Experts of a small language model: width 384.
Below are experts of layer 8 (counted from 0) of a mixture-of-experts language model. Rows are named router (the router's row for the expert), up (a neuron's input weights, with its number), down (a neuron's output weights, with its number) and show model dimensions 192-287. Each number is 128 + 32 x the weight over its row's rms, rounded and kept within 0 to 255. Numbers have three digits each.
Before each expert's rows: a language model's description of what the expert responds to; "comes before" lists some tokens at least twice as common just after its tokens as in all text. This comes from a sample of Wikipedia text that the model never trained on. Tokens count by the router's weight.

# expert 19
Month names, years, and table bars or line breaks beginning rows in schedules and rosters, such as October, 201, |.
comes before: "| ", "201", "202", "200", "\n", "199"
router:147176114129163153175152084077151137098125148067088127063092121136104107091140097169060138173126058155085073144123119108109134129158091157180098139101100143128123108123085085174098179117119115099141169105114112145113180165114134115132135097072082144173155098098044174102172116149153195085
up0:115119173157127132121115078103085093137117095112123123055083148154163091096199110132126111135106158127100077163144128116149087121141123161131106162121095082081131108143146099132222130089152176111080096111106162216134098166161110141094117087107137119128114082132157163089152041124120118168
down0:128144138096105084133114158101162176120171187062149103106159174121127123222107135115083165082137128176090122141170120071075134091092127121142133084129128128135126102151105129121105147154128112159080165181131174101198137146171137132178089136152145161101139167114167087146137118138170126131
up1:123143126072172118175169177145145112117052155145110121137151147136157130103137131124053136157117125094088162140139146135111162076143161165112137132047159114158101152114116101087176120123130088064092153170139134121094188130146137053104127119155071125110146102109110147096171186094112141118
down1:189120149142148080119185141143151126156126109112088108110117125171123086165150116101119159123121138200068142132108122160130116115087101120131095100150193134192131116085098157186157155107094112112072135149134128123154139092138109121076138102121145128170092150114168185122179115111128147089
up2:103169137185152143157081065041146117093053149146140170181137150105187073113152072135114134156139068130159095095088125062115140152105109190062150124155117220143179089119132130111070104126153106052122173120137135139119098109122109124102166143129096170167128142115102102114106136072128137148
down2:119131113148118101127106095115055114100086137146156184116131217084200157114103093167098108095108081157159118106135102047153148136145098118106083188123077151159130114171119160135175056188117097152154137140099104120071182155121117187109146085122121158133109138072115145040089109155157125090
up3:155109105139084152126109032177161179116164101121148142111112067101160098033192159159125129105161140112114149152092142095142091131126102130150164092147150118080105107139174117099110239127121087141137181156122062134158117116124122074147114150088122090116112078192119096151184117133135134116
down3:171141092145134140151129127113111173091141066108108184129131180105084116131140130150192113154063058160132133114090089118121102154121128144126107153130133085179111104201108140123104131169117117090134088171177172096092111163176121091154158082135119141143103147179075099084114157093128152098
up4:140169164130163124132106137125141166061161128079097123110112117129107139052123150117124072182171105213101097122135117145071125138150095174117183145153132137099153175144135108143085164074149102169107096135116140154082142141142124145123132125109121159155166120140085145160148137156164169172
down4:156057141202128093071136059132137141127144108122105051146136095133150121153100199101080127091068156079131096119115126092117147128153143039045160148091126113121177130143107130140085196122170175120159152139168098167104150094112136152174106144146084129131163128136167093077048193080106125135
up5:094160167133116136094113092139100140122089151166097111126088151138117130105112056126222157159136145105107119149089132163199085143127109144118133129164142160144123118078134089129105123131090132172152151059100085150146138180113157141137116144145115171123163110122146166090116129165109129099
down5:115109094163131135116181121069102143179132123157225082128148152087112183129159168149132147117134103100132116145161047175172110103125123164106140051112166104099065102120168099153102093120131123180173146103103117115095132108159113189157136075156143127142158110159124132151143164117202153144
up6:069120070084158160112117160148132164140106154134073109138155148176091156156070091127149149103111105116168103139074115100101158145184142024153161144121104107144060137156074098166159103094163135140149175151173151087100172121108109150161140116105106124157106195130071145090099135150123142115
down6:092174144086099185111101106113148085152137153122083143104101139136079153107109074097163170105140141133130068118116127151172122113230158101142161130123103173085165132173097108121159170122141102160141155148183124167169106079073103175156125069124143126135144195157068146057183174121152162098
up7:152178157164175128174130136096107138197087104109137149091139120178074087134115134146156127098196080146079095129184140118108153165172164164140118088164178105149134191123071107132143151178133114131092163147144126081058105207116141131172125167120085138101159127155122129127170096126154156124
down7:197088132151147098101154107123117135087145088114102110153094151112137177175144097173110190102126128082117113086186121210124155173137141083159158168156137179136123091169117112110090111086112117134176068088118160119104168145167086119165097191133109130089120096134164144124118142104131173180
up8:098131168110079143120162168132088168156166116093147191113065122108102083148120189155182143159105162132113128070139128152138101121154156175111115115166147117092134168110103096114054144149144160088168121140093123148154166067132193108150077105109128181221161146129103181106136117174084121131
down8:089171117189148104118111167116183108181129169131148191144112092097128144104115181140189148095157080111102130105115111123090118141120113106085111139118100142108101147057173154117117122127118148154149073098103107134137101089067064085106148130133139190132104194055133108129157106121090088109
up9:121176241161146152158096138173127149196149093124122108119143100152102123157118145152153240137120117071089080173148079090193178123098098122095115092133160073148192127102074114111138149195098140085077126134112185114036105149099151119128057163184144141126126142129146132137096144101106124087
down9:084122145148154060164116145168214113186145100167173163045055116116119116135082118076163168149095119066125095136157116106118135095131118111125141130145072128128098101174196098132127102130174158147112117056117148107174141105157117102041122094170125090188124159134114132111108189229086106198
up10:145139125134157164131149080113120127131128154113091078109119154149056162113133146072116138156172102165160117091120141195112148102110085151103103121115131121113152138106138103129083135156077156122110088086115140124153090164132113100127070145102105142115103146079155105092149080151049174132
down10:137179136055084119069094077112125086146143148136125165108030119114064134138051091100129176099167127126184156143122160152114120100156178111093121124104091148117126128120110137112125094101135172184133132096126148140123134142099148095110111164116165084090162134108063118084075118106042093098
up11:102067149145123078165165109138147092207150155119178158072053108081077076130154120156139119188166128128129206167153154166126096136105090145163116135115150135158161090104130091142144144122130147142101163096115119076150067128062173087158085149076125101181037135065073135163108232139110148128
down11:151116134127122142186075240128164125125093110178173093105082178130078083123106118142113127121152167106128098161151117099177155112106079154127087110078139123161101095057088128096062091187146111135124126074101162111067156107097091068153124145112166165135118089132133124159123092252122158156
up12:140160153119131055098087100146104163118109065129089157142124135068139155110104145178143152119102136157105081153123112117173090060186182097140100089052111120085131116130151137095131147135097142081094145161085175090125102104068123148140140085095161138127138156097122144096164174176166164121
down12:088111106157089087099169106146139151118098124110114168133122102095147167089051130126120162161116091146094072108150116098106153031123175095143143162103086141117160109099194116126102116138099101139068113128120148079121158145133092103125165115144120091125150105116136106142163136110181102133
up13:134097191041132113156120092098152130150100120143109134125094067148130153073155158142134145164136118117074113151100132124136109131116133065212134112139122123113158095151132100140117126072161102080146092120155139159127096157112104131155115069187151148137147157109123120132113144127145137099
down13:133134087139085113124155123173124124080041152123114121144165123133149095148105177128107129115118165101121146131079096157107092128147099123098130149133098164078098117092123110116136184165032116040085130175131134092111123101100106153149125135181067236157101164143129100170144108196095181140
up14:127131144109162133146150150144183121135090134117159153099106123142135113126112099083179179107133130145160101144168113122125064132101108090110160151167136140147177085180105150123171121102139064100173102108140135146119129155154186149095114148100148130066126124127102100106100098115145084044
down14:083132167130138146129093130152144135051136152094164117150071149121139161178077166066087108164101162099123104065118086113143155133111161134114127080168102091138177114126109107116160124099113082131059137166100083086184156169115109152175126105113096124154091201121123144133179149080121130176
up15:143109093097094137133122097114191123127142182214086174084125114149096163140211149171130115180141134133083163166192147116046157143054119181118119116053123120116123155128116099102106116122182106123160140143100156108190148098069062132134111100103149127089166100136100150115114147145137127005
down15:120112119096096075128084128128218135107100091121155142095078110097065115147111102130125146150102127118124115152154111142154117125173078083123082131165102133147090132103153131108165192150125137087114093099084152116157122144150110206174074120130173127134133134057146228122162121087111113152
up16:183116092147169157130240147117138109133153111112098157128091118129133168105099138139171133214110134138109120133141117133100085144159109138123194113082148105131128091107094153159092077108136096134121104096169158124200192187122128187132099110133120164132142122117118175072073141113123113192
down16:184063150072170068132150116129221086134160105132126086148072133122159152152146126139133173109135181136133122097068151092134148126079076106095159137123053125064073153113097108135140060135124197093114127144137133135133158124090149086112119140101104103151111162196074139141159137073140132144
up17:131147139145108174145159089185129130112139121143147116119171130164055101165142083133072115147150124138136081125136164177099125092095121112098089079122089177105173170130122135139151123175123122148137073111146104102107169059150168080085112131149160101155120154113117137131170127149118175115
down17:060181077090141127144087155194171120115110072191116123090050140134143119135107133170047070188155094114103088146085083154123153145146136179141097159140141147112157101114106115098091147115163171072073202133156132070095143132158114117072134105102125114122076172105133100132155119170116167159
up18:133130076144112140111115170089172121108117104161132120185153180096154181183126081134159113147111107114056127125159123147160134114178156166117086145074086163111121105137113120110118140143164090153127069114134151145158139076096158135074143113194155122188155188109075137151173141101091175140
down18:145071078111118057126142106144077086077125128131072151120149151125168125107126121113107125154138106118104163138152111111169125063141174119104137117088104180198087136127162122124151076099142107138142137112083067138097155090081138141139122169100100136094154117188209108121050143169078191127
up19:141111082140113130147116121072196132062126135098182142121137077148113177105144117174112106156093091061138151173156127104079100126091100110123134119138107120131118088140098120092180141125134176113171121134162157104139131235087121115090125108123125148060016091098081192130178132049111132169
down19:120082095074173132154063185031122209175171141150092131108189111176112098135108174147142145177150135052103106156093094144127098123124134139147103123112105162132141110104108111114161170175134122150101105151098114155093170139131120129113104149157102122101079169125091141095140109121158092099
up20:148199120108164023150166157130100102105151127090060170104112085123161162095077125193172131117124157107131129135129096103153148126119116113110068159136186147098097155135147093116144114117147172090094091179096192079083086194138163112145126108125130114072134110123116093134098084049121161131
down20:108153129108147146198089099128152163131125150151130135115125176122115085150093070147140107163144123141139086116172159120117165159118169219119069151113126088121104095139114117171126133139164132086114114169150112147051113141155100185129153143118121120076108174113126073125181095167146115162
up21:107120155107129115105088166124142136073137122091110084160107113071179141113210088158093105141090182154174134165179025159096113129081139159130144126116135056156153158166118138180143102186113142128135086134180079097194157107141097103140132088161131128107105140125133164172113139111076118125
down21:138154103130153141147114127146108171099128173189143119132130182127150164139104134125123067112094137177129146131098188095100163160107082087096138113126148089124141119128173119119185135145112116146066105158145115094159119126139114123134127116137168182108113170097142127106162133107111113185
up22:143063112155119145157190136100077094098108184185107132145139085118060155128205142173124137136135118177161113110120141128100098113113093202124116131122121157129097171138169151114149137197107137112151116172147156197162168096067126119156136137131116154162123106107102152175100165163077121150
down22:104113119173078086150098183130130085161146106194182153069168134150094153143149115154143131082136142182167038057113166145172107164117108171138165147102088170165152113198122153168136106165126114099165098161114173121113166157144098116106127129114101136131162091070144123160159155121154131160
up23:140094129142122138102116100159110185181105104145163121136140142094103127118082145116132079127122087111118124145174152107146139128111135137058158095087141107115092110200123078174148198110164100095084146144082077122173113143160092117196132080133101126147110131185109161167112095117085158154
down23:161146157130188165164131129152098153147150146142175119112133141129126159152195099154106144111108139085136134166106113162115103182134085065127141062168146182159167115175073096080141124031170215143147088088107161142109072114089104066098219186120125113124158169182173158132160106156098135155
up24:151130091097104095176135109068115128144103084120095111057099123128136149164147074108186128174155096150158065122087126171125118136173101128143151099112103128185076115134153062169141138183129117098179150140153122123127153173073113188119100121145152168139162154104097170092077128152109095186
down24:085160053145145121102132121116152149168171159112168076183121126154125158162095135096152209185151133126137088131159112144104085055123177051099156148102159139157125137113168142150160172123115166149146110126137087158090157170110107114130138164125145176155163139098121067179151188130140161139
up25:197085128152154122159136147136098124136112179098061106113093146126086079132192131093085131137154143152046139187173154159111134105108123092088126122124176154118088162080114196111116092113116152138112079123121165112105152066145130135130109133168090115135143133140137097153154145187130082172
down25:106134186143165171069149138195155108117116101111114131143107072103134131115151118120064121111133139153094171183157161137053189168167141152105132138094136132053110103086111129163090171131141108203177135082117137137118081143155137135124136121150133139083141068163056066139138108104135143157
up26:113155137113119134116126148088163118089138155180110137151125193171117140135136141084117098189148136103069104146085119113112158135172159099147139172129129136122158156084117136157171144133175144120140175163138121157096093160110157127103087132140087194125120169059106135112171138108079158144
down26:126125156144147115123181091112133111121123145150096123126130097132115111095092071138138099103145136106080086062077158192147173127156161149100197134121070136114132154088184113151133160103135099136150106192122159154124090125160081164097128210132174085117107089129171136118096078114083100162
up27:150129138138075142165100115091148140105077085139140162105070135130107096113117162081119129119167132152109126117119118125186141116126132114088149127137089143121143148091125073161117127126096195191113121152180109118125210142080162128169144112075138110130190101085066171137126134151131175070
down27:109124102062154121088097086072191121116156070137100115121105147114140112150120118117130149083207142172169060088196145139176150143106097103118115147124090136123128138112056213059088115114176065122125083121147161125119123156155139118126085150107164118112112128131072174141131129138162091199
up28:200207054078142156092114133129091122100122088191134191178155133160129151091086175148109141129095134075207068121129124117135132091151159145122113194100102166109158152099125119092135174143119142108123108101132144128158091135145126084125099084100099186164116078133182066152127138115145142189
down28:196167113124161113138172104128132153120125119183149156129095147152139113163146123095150138105115076114109165164177182154112136107069119142110127102118119114122132096131111136090187163107132145135166111186161153157100069075119161132135182089103104161158060114101098092133112111133145076091
up29:097154184124117102111040156127144116134104152133102087104113222082092110098155100129099154180047149161127128156128138097071121130114161171122164065184089145091144089106107173155109091066133114121126146157154127122077147105138146170156112096133098144148074122073144133124195148163129105120
down29:194131098209075168121174085112121157155191126129138137172093140105110128154132116126132180110113123127152134154093135114211127137113103113120181131184117145106102106187196159100141098148119147112168090143086160107157100175160118192137156122116126123153144137148159145171102115158143176140
up30:081101149128145158163092089113085119106135098129133130106082122147114171068122128128139160116120166088105124153152136183197111133091118122149155168157079073138142112073072124109100077081153163091102122120157158062081149131148097113148089116124148116112178159148084148189181155154171146152
down30:167125077138163193149082060140194153047088118138144089127164143073140130108088149177159150139065175160071188155150130124116116116179079068120156154148133078069066106130060116143167096078097123164168139125105151123101159111190103070077101089116129163114030143143120070146168088092152123146
up31:123144155193142151071134170142107157062115110082109119138128108143100144099119118169196086131089131105121097194138137068133109154134147158072136114092116124094142134142141137149145112174139130158122151137136164136091127108143172116175135103126100151168147111153145144116150132128051171123
down31:132113139150091122148138147126106064090159075128116139160156127091151185107154189170100142153155157135129123075103135145102172144113120143132156125115172081137086089107100095167123146130115159141132106090180097123077080102166133141129205117138131118102109080122156036163114178095127138112
up32:095193099147133126198124103146134189173111115102143127126131142050118168090068082143071131102142171127128139133098107161150114132087097147108083129173102149158129153117117181154132116114090164138106129182128088158146051095105139139170127123120157120120097110137099154131115069134108149111
down32:140158058105152122156107111107080110117111096123085054158173105097165128130053131145138095142108201089202154118116115123104148078128080139146065175098194124113112143132206070134099148169143097124164118146154055156181131182123128123165120139112123159147112106095097138154131104085151192139
up33:144135109187103126164113128116093079114128098133113137110077083163105181140145149075088127145043106136099144096133192105154104168109152125141114158087113135108125133132103068132090156093181104175139077089138098157118100115131163117127060139131167124124101145090095169151104129075104109122
down33:159081092085101149040144146154112133189128098102155153140102072108167131123193106121122096120155157127052137134078101135137140142152185138164109114057180100133176082112141096121117127153160112127130143100107105132173126172094150114131141097090103081125166133141084136119149155203164151152